Experts of a small language model: width 384, a softmax router.
Below are experts of layer 8 (counted from 0) of a mixture-of-experts language model. Rows are named router (the router's row for the expert), gate (a neuron's input weights, with its number), up (a neuron's input weights, with its number) and show model dimensions 288-383. Each number is 200 + 40 x the weight over its row's rms, rounded and kept within 0 to 999.
After each expert's rows: a language model's description of what the expert responds to. This comes from a sample of Wikipedia text that the model never trained on.

# expert 11
router,257,196,152,160,225,156,277,194,191,252,184,254,163,206,154,215,241,165,239,165,157,184,275,205,179,151,236,170,219,257,145,208,150,109,235,128,154,202,246,178,254,225,287,174,222,246,213,152,215,246,200,204,197,148,243,203,227,86,204,143,212,169,236,149,189,247,144,121,253,252,149,214,242,84,184,135,173,273,152,175,278,158,234,232,251,261,296,166,236,217,128,199,242,263,250,235
gate8,181,213,198,162,219,200,258,183,250,105,169,177,252,160,236,236,230,140,246,245,240,207,172,165,231,216,200,169,217,188,249,325,262,188,188,222,289,209,136,199,312,218,218,164,144,227,126,240,174,195,192,222,220,165,159,205,128,214,198,199,150,203,240,236,176,199,174,138,205,202,220,236,144,242,218,193,217,230,254,218,270,133,188,198,188,209,200,222,151,192,149,186,211,265,253,274
up8,168,237,189,240,257,193,216,128,182,188,109,237,217,160,217,294,217,221,192,154,240,225,194,224,220,183,242,218,172,213,117,139,195,147,155,257,205,223,211,145,192,200,186,214,233,207,226,92,194,144,216,180,186,179,220,236,150,228,170,151,196,272,222,70,193,117,218,240,214,233,261,139,206,165,193,166,184,228,171,267,215,178,207,250,254,236,141,194,199,185,193,239,222,128,226,235
gate9,190,179,245,204,89,194,172,159,195,210,169,266,161,202,222,291,194,167,246,207,154,152,230,161,116,236,157,247,150,136,145,236,154,201,196,224,177,196,166,167,236,80,133,205,241,174,215,204,192,204,170,200,188,174,249,162,185,137,181,254,183,212,226,232,186,185,104,177,216,171,213,163,211,139,257,177,244,212,230,220,163,233,250,245,225,142,159,171,212,252,207,178,198,173,123,224
up9,212,221,148,217,284,144,244,255,212,172,286,152,212,264,197,130,156,198,179,248,262,198,137,209,247,165,223,159,293,239,243,175,199,245,217,224,219,177,112,231,138,278,260,198,168,168,144,274,225,219,210,232,282,238,182,239,191,213,183,200,262,199,228,157,234,186,268,234,205,195,199,256,185,272,153,261,156,125,220,214,207,180,246,161,228,299,179,191,254,159,189,196,200,180,239,178
Description: Prepositions, punctuation and place words introducing locations, like located, near, present-day, known as, in, South before place names.

# expert 44
router,211,234,162,161,163,236,243,212,274,185,150,232,209,216,165,184,222,145,260,167,202,192,254,222,237,84,174,194,213,259,218,189,132,141,265,120,173,172,206,191,197,241,281,216,192,261,202,197,205,235,172,233,207,217,290,188,186,185,187,155,237,150,267,140,227,222,146,155,236,237,146,246,232,151,230,176,251,223,223,99,233,146,190,265,179,254,234,221,224,249,197,131,159,228,301,222
gate0,210,224,123,118,236,228,199,137,189,165,247,223,163,214,157,155,177,265,219,173,234,256,224,199,234,137,180,262,238,215,217,230,187,128,225,117,227,136,95,131,217,257,179,221,226,304,202,197,229,171,214,128,190,177,146,230,173,225,173,248,226,263,185,239,218,171,183,227,235,193,217,177,270,213,169,100,190,222,185,207,141,177,123,272,219,211,220,232,253,291,198,211,133,123,251,68
up0,208,133,95,185,173,269,211,220,143,181,207,186,221,248,239,179,134,192,174,161,86,201,180,170,156,211,128,232,227,253,157,230,157,227,178,230,230,222,159,135,226,192,158,178,176,202,208,192,277,190,146,96,109,90,175,136,219,154,93,227,196,268,142,239,199,164,214,212,232,188,182,150,208,166,163,155,191,157,193,221,224,140,192,251,228,197,252,188,249,163,192,216,98,148,270,124
gate1,168,233,229,143,184,223,290,167,264,180,108,217,200,149,96,220,236,209,247,256,216,153,135,217,163,155,195,185,155,219,216,193,220,217,126,179,238,159,142,166,228,212,229,202,185,222,198,160,230,189,120,173,187,173,237,278,157,207,288,169,184,262,190,205,261,194,142,178,222,198,251,281,175,186,234,159,126,192,182,273,260,229,160,168,159,206,149,153,128,202,156,179,205,189,189,231
up1,113,160,283,249,245,227,115,196,157,209,206,198,191,195,265,190,194,262,113,188,155,204,159,174,171,298,214,249,230,119,213,210,175,188,212,269,191,196,229,175,177,161,171,247,218,234,299,213,261,286,210,279,131,183,220,52,172,211,183,220,191,180,162,254,154,204,215,294,204,200,149,154,142,202,182,295,230,259,219,179,156,161,242,138,208,182,241,239,226,159,249,209,207,225,202,201
Description: Opening parenthesis after a person's name starting a biography, plus copulas and adverbs like is, not, often, also, never.

# expert 48
router,197,209,188,180,168,227,175,152,217,237,189,255,145,154,190,199,194,144,249,162,133,140,282,242,202,182,231,179,238,241,214,141,127,169,232,190,175,168,212,145,202,175,254,153,190,250,200,203,176,234,223,214,244,240,267,255,172,151,226,161,216,139,216,184,207,257,125,193,219,279,141,283,230,146,200,189,214,225,268,189,202,127,246,223,267,204,270,195,264,234,109,170,250,237,236,214
gate8,196,248,232,213,191,173,192,226,221,197,145,189,226,166,229,128,219,177,226,196,266,208,182,248,225,237,233,194,129,213,223,170,208,143,187,197,228,197,171,285,195,208,127,189,138,218,241,206,222,194,262,227,264,192,240,162,223,237,205,156,232,155,259,253,206,194,183,168,212,267,193,246,179,192,208,248,223,191,177,230,224,182,177,186,241,244,259,221,230,213,240,103,204,222,106,197
up8,190,216,227,231,192,155,178,221,188,179,196,88,164,188,230,100,151,189,271,224,232,176,225,199,227,139,269,186,171,201,170,199,200,215,201,239,210,186,229,274,195,239,191,199,119,233,165,220,230,181,223,251,226,212,182,166,190,148,186,219,218,243,202,221,217,231,243,205,201,233,238,221,243,167,209,225,229,222,169,152,188,217,187,284,202,153,192,226,179,262,198,267,226,201,202,117
gate9,147,152,158,189,155,203,171,185,226,181,210,201,159,228,153,213,230,219,207,177,133,253,185,199,135,225,130,172,225,133,207,238,241,169,134,200,193,161,206,275,128,191,281,238,228,196,173,187,211,264,260,211,192,268,199,259,201,176,207,187,200,131,192,208,230,166,177,201,186,149,238,191,185,167,182,190,208,145,251,139,265,166,126,209,219,244,134,202,240,116,232,205,172,237,165,193
up9,257,220,184,141,224,168,171,168,174,196,202,220,221,178,277,269,159,208,231,186,198,197,131,187,231,180,303,190,182,207,220,231,213,226,192,219,218,232,153,157,290,161,193,134,229,161,238,160,211,246,142,172,218,148,158,205,198,181,257,255,180,168,236,244,167,222,194,217,218,259,136,170,250,162,208,220,229,169,180,214,227,224,187,216,112,207,194,131,172,219,207,121,191,152,235,174
Description: Prepositions, conjunctions and role nouns that come right before a person's name, such as by, with, explorer, alongside, "and" between parents.

# expert 10
router,253,164,197,172,188,175,239,147,201,225,206,234,223,167,189,164,191,168,270,101,141,184,238,261,230,196,269,227,225,251,239,196,131,207,263,160,172,130,170,218,223,264,232,193,236,243,219,127,213,199,158,193,184,150,278,228,176,152,211,155,224,213,281,165,208,235,159,153,185,244,178,227,273,160,239,211,232,260,190,150,281,162,203,161,230,214,216,232,255,195,206,166,254,263,237,228
gate0,225,174,244,143,278,196,269,198,234,229,251,171,169,213,163,174,142,181,241,221,191,219,170,203,229,190,178,133,210,205,196,256,149,220,230,230,217,165,203,240,235,209,189,168,229,189,226,222,228,208,140,131,143,217,172,163,240,153,234,237,129,261,186,262,209,215,212,174,185,245,125,231,188,262,134,216,290,216,285,214,240,177,178,227,223,232,229,224,174,171,191,187,199,244,197,266
up0,207,201,269,144,190,165,169,243,179,218,231,234,161,209,246,162,195,226,231,154,242,193,180,202,189,183,265,212,194,180,158,265,198,190,171,231,271,211,273,243,210,203,250,223,231,235,198,237,222,160,211,187,149,207,157,204,264,182,201,233,153,182,164,159,164,192,146,93,238,213,258,231,161,204,181,242,238,215,154,267,198,221,201,209,209,235,227,217,258,187,261,186,187,252,150,202
gate1,196,198,232,171,255,161,142,167,120,340,204,159,205,276,198,149,188,119,234,214,211,211,178,210,178,180,219,207,227,205,308,176,208,273,249,250,154,191,203,210,292,258,140,198,212,170,183,218,176,190,192,213,196,253,198,188,256,112,200,160,192,164,209,157,290,174,215,180,135,177,156,229,158,243,235,201,220,160,226,224,251,245,131,290,161,245,148,148,135,182,160,174,229,198,174,188
up1,236,167,173,230,171,167,168,231,230,196,197,230,174,247,165,112,240,206,260,233,205,217,246,147,236,211,191,193,207,200,213,184,183,185,141,208,198,224,176,189,247,145,260,116,150,173,218,178,189,199,142,231,194,257,196,181,285,237,245,201,157,185,257,203,234,219,173,265,242,200,214,161,181,149,186,239,257,198,189,141,219,235,200,279,102,236,195,248,176,152,118,199,184,183,252,175
Description: Abstract or technical nouns and object pronouns after verbs, possessives or determiners, such as development, design, theory, damage, him, it.

# expert 3
router,217,190,209,144,219,197,198,150,199,205,219,237,170,183,179,172,219,189,236,103,190,191,185,236,225,154,158,184,235,249,217,132,140,156,227,211,196,141,266,101,254,260,215,144,267,214,213,157,227,199,207,191,207,166,239,264,142,175,204,163,258,204,237,102,205,199,180,208,197,282,180,236,264,149,226,200,172,238,223,188,219,184,225,186,261,213,204,222,283,251,212,136,255,226,203,208
gate0,207,163,206,219,185,288,149,149,188,198,211,142,166,233,130,263,247,224,256,161,219,167,268,218,196,149,203,215,164,182,242,243,279,152,161,169,223,206,165,134,233,245,158,202,207,189,223,206,229,147,240,241,260,188,198,208,228,225,224,190,231,193,189,206,303,172,162,100,186,142,244,235,197,185,249,225,240,197,177,189,185,140,227,237,174,259,156,203,206,155,224,150,137,220,223,176
up0,212,237,212,240,214,100,192,287,249,184,177,205,198,238,242,227,143,165,174,203,190,186,218,203,209,233,268,219,176,240,214,192,214,227,186,217,193,143,254,196,147,164,250,208,217,154,152,153,129,259,290,204,99,205,181,110,231,191,175,279,269,155,257,220,128,191,191,226,264,279,177,179,113,202,170,152,160,190,190,149,181,241,133,214,189,189,233,137,233,222,224,233,234,204,225,281
gate1,145,217,171,186,155,192,231,235,204,276,212,251,137,221,138,146,224,246,163,202,162,157,197,85,175,226,245,154,208,183,242,263,225,231,229,186,171,168,225,179,234,198,200,226,224,195,109,235,229,265,155,168,200,206,237,239,174,155,170,155,193,190,121,235,204,234,294,202,208,180,214,185,233,201,190,172,166,267,286,179,120,193,190,173,191,137,270,226,201,189,175,306,162,214,168,180
up1,171,218,213,276,142,163,246,237,188,263,204,247,203,220,97,135,183,216,194,282,198,217,196,118,191,247,257,209,213,228,167,205,222,200,241,195,128,181,214,147,215,244,217,233,186,190,211,286,227,245,159,213,125,240,247,211,199,140,136,152,122,190,108,200,198,212,265,204,209,220,204,172,209,248,193,191,159,198,232,208,198,244,147,158,175,114,265,228,166,231,130,232,179,144,129,237
Description: Plural nouns and plural word-final pieces after the, of or other, such as people, members, -ers, -ens, men.

# expert 62
router,246,204,184,172,226,194,211,149,195,255,223,257,199,195,177,171,183,145,254,197,142,145,208,252,187,128,192,135,259,263,249,226,168,176,246,102,199,177,202,197,163,241,198,158,194,270,118,184,189,216,197,234,245,159,265,255,164,152,198,156,237,193,218,110,222,209,184,160,240,288,119,201,309,139,241,176,237,213,256,195,255,175,273,243,238,195,259,185,260,188,194,186,196,239,226,203
gate0,140,178,190,243,205,263,175,190,262,213,207,211,202,256,176,188,177,251,290,276,168,168,172,318,282,195,190,208,205,175,189,210,237,187,208,145,135,178,146,143,189,228,184,168,203,225,201,256,253,273,215,182,188,179,118,251,163,247,189,175,207,218,240,234,166,241,245,185,136,178,183,209,209,202,182,269,255,175,246,157,170,203,239,176,182,240,245,186,191,183,141,177,226,226,209,245
up0,177,200,131,161,223,190,213,268,213,231,216,236,209,144,201,208,159,259,278,202,170,248,203,267,249,247,219,207,227,146,164,123,194,172,220,213,224,193,148,225,162,226,242,194,243,224,216,148,160,176,169,157,143,189,202,169,251,207,286,165,237,227,179,220,165,185,219,153,198,149,224,234,148,294,193,187,263,182,243,184,161,89,272,184,233,262,253,162,193,223,233,177,215,170,219,159
gate1,205,235,153,148,192,144,171,116,236,265,178,204,208,258,233,163,171,184,140,243,179,264,240,278,161,229,184,197,189,249,120,161,216,175,154,201,174,243,193,131,151,223,185,142,199,236,209,220,259,161,239,177,185,235,118,233,211,250,242,148,234,140,184,239,175,207,192,178,186,177,209,132,226,222,183,103,162,295,202,224,192,229,212,225,157,244,211,155,289,181,206,252,201,213,236,239
up1,212,163,186,223,178,254,268,230,217,124,252,201,148,179,231,186,193,209,248,173,218,167,167,176,246,192,251,206,182,143,256,223,188,214,223,194,189,166,234,245,231,215,230,215,267,115,205,155,165,219,150,223,224,207,244,190,194,177,135,222,154,312,163,218,249,165,186,202,216,224,203,258,163,220,185,239,195,122,211,192,179,158,169,186,270,243,231,212,98,161,201,162,205,187,168,167
Description: Infobox fields and codes in taxonomy, chemistry, genetics and asteroid tables, such as JPL, LINEAR, Socorro, Species, ChEBI numbers and coordinates.

# expert 7
router,245,195,133,169,190,236,234,140,221,229,211,249,152,183,165,214,201,184,204,225,196,147,235,238,220,123,233,217,272,181,257,178,209,176,230,131,119,209,237,185,236,286,237,152,209,197,198,146,221,233,169,237,251,140,220,201,164,141,226,161,294,187,282,124,247,272,168,148,208,205,156,219,266,148,208,217,205,229,245,207,271,188,222,213,196,192,234,189,278,221,160,153,243,224,242,215
gate0,178,193,228,192,203,169,201,179,165,301,221,201,200,216,226,223,208,164,197,226,200,213,226,201,293,101,233,217,223,140,245,168,185,231,225,292,217,183,268,237,108,214,231,185,115,157,136,230,229,225,219,110,206,231,204,167,250,181,278,151,193,136,232,206,287,218,128,217,210,263,180,224,186,181,172,204,232,228,148,191,208,200,151,214,224,134,186,135,203,255,183,253,244,193,141,234
up0,177,244,148,162,193,217,173,171,138,242,145,227,157,199,259,191,250,240,95,195,268,190,169,132,229,266,145,149,88,259,280,234,195,230,196,136,203,152,180,187,246,167,158,208,101,222,241,210,199,166,82,199,223,181,282,215,206,204,263,236,214,242,170,196,176,180,248,152,223,212,239,183,233,201,209,186,215,206,232,225,150,166,188,158,127,228,230,217,172,163,232,179,169,188,192,97
gate1,137,199,153,177,241,177,240,222,142,193,191,180,221,253,242,128,223,196,227,176,227,173,197,190,256,202,166,136,215,249,161,182,250,233,149,151,223,199,194,220,204,197,178,200,331,177,160,230,224,194,220,184,143,164,257,185,195,185,240,117,170,202,166,187,185,205,194,194,204,212,73,233,182,235,152,164,184,207,222,239,225,197,155,174,199,220,185,188,180,182,205,228,217,166,158,144
up1,269,219,228,230,146,236,232,287,212,131,123,204,178,171,193,227,188,134,182,183,215,202,235,259,134,221,280,205,156,148,197,227,149,137,160,210,245,177,69,162,166,177,154,274,193,202,182,140,182,209,169,167,203,221,135,209,168,260,202,205,110,206,178,144,206,230,153,196,200,194,161,190,182,260,278,139,232,204,322,202,220,258,193,205,249,171,165,225,202,206,229,157,169,150,185,276
Description: Capitalized first pieces of non-English names and words, often in tables, like Sh, San, Esp in Espírito, Pu in Puigcerdà.

# expert 35
router,229,183,211,193,215,136,268,198,228,234,234,250,155,178,200,221,223,100,249,166,134,192,235,251,179,224,216,145,174,230,225,193,145,187,246,144,146,208,186,144,218,201,201,209,217,290,183,207,204,233,190,211,198,182,290,180,192,148,199,227,245,164,254,205,212,216,161,125,234,214,132,232,218,174,228,180,194,234,185,180,245,159,226,214,244,232,252,152,207,241,138,177,248,254,258,164
gate0,133,240,253,204,139,234,156,183,179,218,222,161,208,193,176,261,170,183,200,131,161,161,238,148,236,226,113,155,180,175,201,234,106,170,162,240,226,260,147,176,196,215,219,225,194,231,203,194,219,210,221,185,243,105,192,212,251,173,242,158,185,219,227,300,181,126,164,184,192,202,177,284,207,165,227,148,236,187,180,214,195,222,218,192,183,158,205,224,153,208,185,213,204,228,209,217
up0,280,173,193,234,203,187,213,211,178,110,248,171,199,196,197,188,215,175,184,244,168,207,206,132,190,106,194,194,278,171,260,168,218,205,226,226,171,274,136,263,239,240,235,177,157,202,193,190,166,256,214,230,180,284,87,193,240,187,260,238,192,178,237,200,289,196,244,213,193,241,154,205,220,121,246,212,157,193,209,159,245,240,255,216,191,240,159,134,145,206,257,215,160,167,203,248
gate1,234,246,191,178,203,213,276,267,209,199,240,150,148,202,150,165,205,269,240,233,225,155,205,177,259,226,183,164,210,189,263,257,145,245,225,232,190,211,159,244,214,270,291,229,192,221,194,163,189,173,184,203,179,215,163,217,186,126,175,224,190,263,179,252,147,184,178,193,174,142,213,166,243,246,179,170,233,214,214,184,218,194,195,306,212,139,204,193,145,219,271,204,192,237,259,190
up1,178,256,237,261,211,275,184,125,236,268,199,186,138,238,241,145,167,192,174,196,243,177,158,152,205,206,156,225,282,220,237,109,230,185,197,215,217,183,243,199,211,199,118,250,202,237,231,250,123,179,216,222,214,216,196,232,209,231,203,162,200,193,180,243,196,225,203,200,180,253,240,227,154,212,207,187,197,228,180,208,253,214,185,205,234,231,254,274,210,181,235,158,230,142,230,228
Description: Digits and numeric pieces in tables, measurements and formulas, such as 650 m, 2.83 km/s, subscripts _{, MPC entries.

# expert 4
router,197,190,193,118,179,196,206,171,258,202,200,237,175,205,173,224,201,151,261,147,144,192,228,264,277,138,195,144,279,224,235,165,192,125,229,145,233,193,166,162,217,186,190,223,249,198,177,159,214,251,167,220,221,214,215,236,221,148,182,144,219,192,269,105,219,221,164,146,253,226,177,206,264,123,203,192,231,218,212,169,230,159,272,237,239,244,211,211,238,199,117,181,228,247,271,220
gate0,211,240,204,163,225,192,168,93,193,176,257,205,255,158,194,114,113,192,144,180,176,194,152,247,217,147,208,228,260,222,256,190,215,228,205,211,217,80,195,112,170,237,174,212,196,189,175,189,214,265,221,170,300,194,236,180,236,218,163,168,173,179,212,204,174,197,229,264,197,219,194,207,227,136,212,227,289,242,220,238,195,174,243,198,183,125,218,213,192,221,211,266,190,212,238,229
up0,213,260,144,213,200,124,172,163,188,241,199,193,287,187,170,185,168,170,111,176,122,185,211,142,230,168,206,180,259,207,231,217,244,125,199,247,256,169,186,143,274,283,242,186,217,195,172,196,194,178,204,190,263,208,219,143,229,191,136,191,167,162,175,185,168,223,242,247,169,176,200,183,174,161,213,231,224,193,136,194,185,174,238,199,259,246,263,277,143,172,235,268,185,258,281,200
gate1,239,174,227,156,245,114,229,229,243,159,215,199,132,198,124,112,238,217,226,200,257,150,217,199,226,188,180,97,220,187,205,219,156,208,222,272,203,235,145,187,212,175,183,226,239,239,198,162,190,158,172,194,232,211,200,302,180,224,237,257,178,198,230,208,134,253,121,209,223,167,158,266,165,212,189,166,211,173,170,193,259,189,138,153,170,220,214,192,194,196,186,233,165,137,227,325
up1,208,220,195,187,226,94,255,249,279,156,258,190,183,201,140,116,270,222,241,197,191,170,202,200,245,195,180,115,227,140,217,215,191,163,219,238,205,238,169,182,255,202,161,291,211,212,221,199,126,153,221,212,176,221,225,230,156,230,231,257,187,201,168,221,129,214,195,206,226,135,191,191,146,219,171,209,199,177,179,219,214,208,152,167,226,221,236,168,230,190,199,210,200,178,242,290
Description: Line breaks after titles, headings and list items, and leading digits of numbers in tables or counts, such as 1,164, 2, 7.7.

# expert 63
router,242,216,209,179,230,228,287,137,198,260,182,206,137,258,162,279,237,126,260,169,147,145,249,275,217,138,234,168,265,220,237,187,169,169,237,188,139,192,189,189,172,199,241,210,217,221,187,200,147,216,222,226,223,199,246,250,197,230,195,213,232,209,182,151,252,220,144,163,227,215,61,245,233,188,250,241,209,243,264,175,236,140,242,212,172,177,272,187,160,234,188,181,242,259,252,246
gate0,208,226,163,207,188,211,200,285,225,241,207,273,201,203,217,242,148,214,223,264,198,109,189,164,242,268,193,214,240,227,254,219,141,227,194,198,203,107,193,201,173,161,177,151,207,115,239,266,207,224,204,169,230,214,162,118,290,224,204,183,276,146,220,197,243,279,159,180,175,209,251,325,147,201,189,184,178,143,229,210,133,231,153,207,215,260,234,168,249,183,217,213,167,173,187,295
up0,225,182,145,180,204,179,222,180,138,192,253,166,205,182,238,220,279,177,204,174,139,222,230,214,167,178,204,181,171,192,166,139,279,117,262,178,169,347,254,168,191,228,196,233,192,197,210,191,219,179,153,180,122,251,275,292,111,188,171,238,173,237,219,170,134,105,250,234,178,195,198,197,217,192,148,174,220,211,198,193,193,187,191,153,223,212,193,271,210,251,141,262,203,196,168,148
gate1,252,215,200,149,258,260,184,285,122,203,212,152,167,212,276,186,213,191,214,158,266,194,194,190,220,188,234,169,155,212,164,142,224,159,336,224,196,183,193,240,228,193,90,183,228,201,197,116,225,256,111,232,217,226,258,242,214,251,256,205,136,230,169,183,164,243,202,241,158,242,273,161,209,188,251,109,242,212,166,195,203,174,235,142,172,206,237,224,132,190,215,186,285,203,177,189
up1,206,175,157,276,200,119,192,157,179,184,200,306,230,224,192,199,187,248,158,251,151,168,240,159,177,119,174,221,166,165,196,221,143,261,179,214,236,243,132,191,251,186,277,188,153,288,146,183,183,202,198,154,199,232,142,162,232,114,144,138,252,173,105,191,253,126,186,235,160,221,208,205,195,213,167,198,242,175,308,172,182,220,232,264,198,164,168,209,171,204,168,213,238,224,254,187
Description: Table pipes, headers and numbers in results tables, such as Win, Votes, No., plus auxiliary had, has, have before been.

# expert 46
router,238,206,141,185,142,215,202,193,192,205,157,215,150,197,109,246,227,187,215,151,121,150,191,236,204,161,195,163,264,242,261,159,189,136,221,179,213,192,235,158,181,182,230,164,238,239,219,185,237,214,199,196,188,144,191,201,114,94,219,173,221,195,246,162,249,259,183,180,194,176,140,268,259,179,175,204,233,181,223,199,227,192,201,187,238,240,199,152,211,259,200,140,216,196,245,205
gate0,143,229,287,218,144,186,152,196,225,137,182,216,226,190,204,194,139,223,217,188,135,260,174,237,192,188,144,124,180,202,177,117,248,189,307,284,233,240,178,155,170,157,230,216,224,194,188,241,219,192,188,214,277,265,208,114,193,167,205,154,221,125,194,200,218,147,242,206,179,219,226,178,200,201,153,150,175,257,240,199,207,195,207,183,198,238,204,192,184,194,180,197,211,196,165,232
up0,171,160,232,203,248,212,183,263,235,180,141,151,230,183,176,174,210,228,222,253,156,208,222,141,197,180,165,176,73,177,175,171,272,158,230,192,195,155,168,199,154,140,262,218,189,201,198,240,208,225,114,239,199,208,138,242,166,201,190,180,157,174,224,227,174,197,186,244,190,219,220,274,222,266,204,205,247,220,266,344,234,158,225,247,152,214,230,198,198,207,253,137,191,239,139,212
gate1,142,219,171,158,176,162,238,143,184,225,216,171,210,198,195,280,160,269,225,187,207,209,116,207,142,245,192,163,186,177,209,250,178,216,253,213,213,215,186,246,173,117,219,195,223,230,281,65,218,204,225,214,169,223,247,214,258,179,169,176,238,154,101,119,170,195,172,213,226,128,231,147,188,270,215,140,264,194,204,152,189,204,133,150,184,234,221,213,199,294,212,205,169,185,277,259
up1,135,174,208,245,207,271,163,175,204,216,172,227,228,164,191,206,96,228,145,197,287,143,188,204,220,168,226,189,229,247,171,182,187,185,172,155,181,192,197,137,218,166,120,185,177,194,281,163,300,215,237,167,122,151,214,246,178,190,163,172,187,187,193,179,192,159,193,237,203,180,128,212,218,184,202,185,202,193,193,183,241,232,163,140,217,173,206,194,258,180,247,259,177,162,270,181
Description: Dashes between match scores (2–1, 1-2), table pipes, plus and minus signs, and other separators in sports or election tables.

# expert 37
router,210,174,182,168,229,227,279,161,206,230,225,227,175,194,178,207,229,146,208,177,185,175,183,254,202,145,213,185,250,205,251,188,142,193,223,148,163,171,259,157,218,226,274,174,221,264,204,174,157,225,158,203,236,206,221,226,177,96,233,173,259,159,211,141,278,287,188,191,299,250,169,255,260,134,256,244,196,238,200,224,269,153,207,265,198,209,279,238,245,207,213,184,200,197,252,240
gate0,202,146,216,200,213,189,207,214,214,191,272,253,217,173,204,176,221,205,131,218,206,228,214,240,189,192,205,227,227,234,249,325,203,266,172,209,215,180,239,187,188,193,194,163,275,197,152,136,298,91,166,265,177,144,217,146,188,229,166,238,150,224,258,251,193,151,211,248,233,147,126,191,215,190,87,246,189,205,293,217,199,183,184,204,147,220,203,194,183,215,178,138,186,219,159,155
up0,181,119,286,113,170,101,164,188,235,183,235,210,201,152,195,230,202,192,192,264,240,195,242,223,200,177,156,170,179,305,196,219,233,203,227,274,167,228,183,157,219,199,195,218,138,248,180,151,169,202,167,150,162,225,237,235,269,211,224,220,169,162,224,234,235,242,165,171,124,165,206,155,172,216,265,148,269,179,143,253,200,219,177,261,173,250,240,242,128,172,231,160,228,212,151,295
gate1,199,165,189,232,192,167,196,240,207,304,259,200,182,243,140,199,153,315,238,235,151,209,170,156,195,165,180,169,220,222,213,222,224,221,177,176,163,238,227,243,213,224,210,178,233,151,223,317,243,213,215,133,147,162,218,166,192,198,203,222,215,181,227,204,203,271,175,166,289,267,113,244,236,222,221,147,194,207,201,192,173,178,201,213,233,171,225,235,188,235,231,235,231,211,217,156
up1,219,274,255,286,289,207,208,293,240,184,112,236,187,237,231,140,216,167,243,255,186,152,206,173,233,109,158,219,202,186,164,196,239,178,277,148,177,226,252,185,208,213,211,231,186,176,187,180,174,191,204,229,161,190,314,212,270,141,204,199,205,61,184,164,148,208,186,217,266,259,233,158,144,159,242,208,200,197,161,251,180,190,172,178,193,154,209,174,156,144,201,153,160,178,243,209
Description: Opening pieces of German, Dutch and Central European names and words, like Un in Unterscharführer, He in Heuß, Sch, Le, Z.

# expert 5
router,219,143,111,158,195,197,223,179,216,239,213,225,160,220,182,192,216,163,223,135,166,162,217,221,261,112,242,200,230,222,206,204,149,176,279,190,174,133,209,195,243,235,256,201,222,245,204,151,180,231,249,205,226,177,173,176,175,213,169,169,263,184,217,179,246,214,133,157,259,207,119,243,291,155,181,228,177,250,276,221,208,129,250,208,267,262,253,228,237,229,155,174,235,266,212,208
gate0,239,180,147,197,248,155,176,190,193,180,212,207,147,221,128,188,123,151,264,216,178,222,219,215,209,148,242,177,228,199,215,238,151,214,245,156,188,204,223,177,139,245,192,307,221,221,188,281,225,183,272,189,260,215,145,234,173,228,175,190,209,248,220,225,210,149,226,186,149,209,138,164,222,196,193,174,178,276,186,167,237,232,209,179,142,273,227,193,196,244,110,205,270,154,211,182
up0,199,172,156,180,230,147,113,184,153,168,245,197,234,309,122,151,157,111,253,194,168,235,223,225,219,212,236,167,243,112,153,158,188,199,184,208,157,229,230,143,201,228,189,268,228,199,170,258,186,249,238,234,241,151,142,237,162,213,144,197,177,219,193,213,188,148,192,225,206,203,148,168,170,253,161,205,233,200,150,218,198,221,216,214,100,232,244,243,231,193,150,190,245,164,191,217
gate1,152,195,233,221,203,184,187,232,214,232,275,118,223,172,196,207,225,218,268,136,219,206,184,172,260,173,249,195,167,161,275,214,188,177,220,244,157,181,192,204,173,238,204,95,230,269,178,165,74,170,261,206,217,182,186,211,258,239,224,166,189,212,185,265,157,243,126,198,177,218,120,201,186,237,170,265,211,265,145,264,262,157,150,181,217,216,174,210,234,66,163,157,212,177,198,169
up1,228,143,228,188,190,146,189,191,189,179,248,132,230,209,178,243,284,228,204,148,209,219,196,170,228,169,228,253,196,138,246,166,210,224,177,238,196,236,190,222,209,218,125,232,222,180,149,184,199,205,184,202,214,141,186,194,232,197,224,195,134,249,242,174,164,163,211,275,256,269,186,164,201,247,178,244,256,225,148,225,306,144,100,148,245,185,213,232,237,103,231,156,212,157,191,231
Description: Word-internal pieces of long technical or Latinate words, often in species lists and biology text, such as tob-aci, ophioph-ag-ous, pat-rist-ic.

# expert 40
router,250,211,138,145,229,256,246,186,233,203,235,238,183,210,97,278,201,152,243,115,171,169,243,246,219,186,200,172,222,260,281,185,158,184,227,204,168,168,218,149,188,222,234,151,229,265,182,112,199,247,201,199,231,154,266,243,143,138,192,166,225,141,226,208,198,251,163,172,230,242,138,217,230,163,193,196,177,249,222,189,260,154,268,248,191,227,213,250,229,218,132,203,273,256,229,231
gate0,185,219,207,236,176,207,280,204,203,148,170,248,205,230,99,207,226,267,287,147,245,253,153,214,215,175,234,201,103,265,236,210,254,211,180,196,199,227,189,196,278,204,200,259,164,251,148,180,195,190,229,237,207,181,206,140,213,238,249,204,261,252,255,179,184,149,220,179,189,90,204,214,256,237,156,233,240,274,230,188,144,172,223,205,170,158,187,242,201,107,298,160,203,170,160,186
up0,251,198,165,240,196,215,74,262,132,255,277,142,207,179,248,197,191,160,226,148,235,168,204,168,186,209,183,213,265,198,140,201,207,169,225,178,221,190,225,146,218,214,178,202,219,122,184,254,224,170,230,188,152,172,162,186,161,230,168,183,119,188,182,203,215,197,222,281,183,240,177,204,211,155,205,208,160,119,206,115,181,188,169,142,252,233,154,95,258,218,139,232,190,156,196,184
gate1,196,210,114,189,221,211,200,108,207,123,188,136,193,246,169,222,252,209,179,171,150,225,183,241,250,202,279,198,222,306,262,182,229,135,102,164,201,221,217,175,197,220,218,85,205,199,237,197,204,286,171,202,172,197,180,225,212,107,123,182,213,224,142,173,233,336,208,228,161,179,193,194,139,209,207,165,175,217,210,261,165,209,227,208,215,268,199,274,233,234,238,202,156,164,160,288
up1,213,188,235,249,213,161,160,143,188,207,250,238,218,177,228,196,215,160,165,225,209,215,178,176,230,216,302,177,98,192,245,249,197,306,158,121,189,170,229,255,174,226,202,182,87,240,208,225,235,156,155,161,189,226,158,204,192,179,199,139,235,189,198,215,195,218,212,240,201,213,239,244,189,226,218,186,198,234,237,192,239,235,256,133,268,276,212,186,250,226,191,176,224,227,166,283
Description: Commas closing a name or introductory phrase, and conjunctions starting clauses, such as when, while, although, but, because.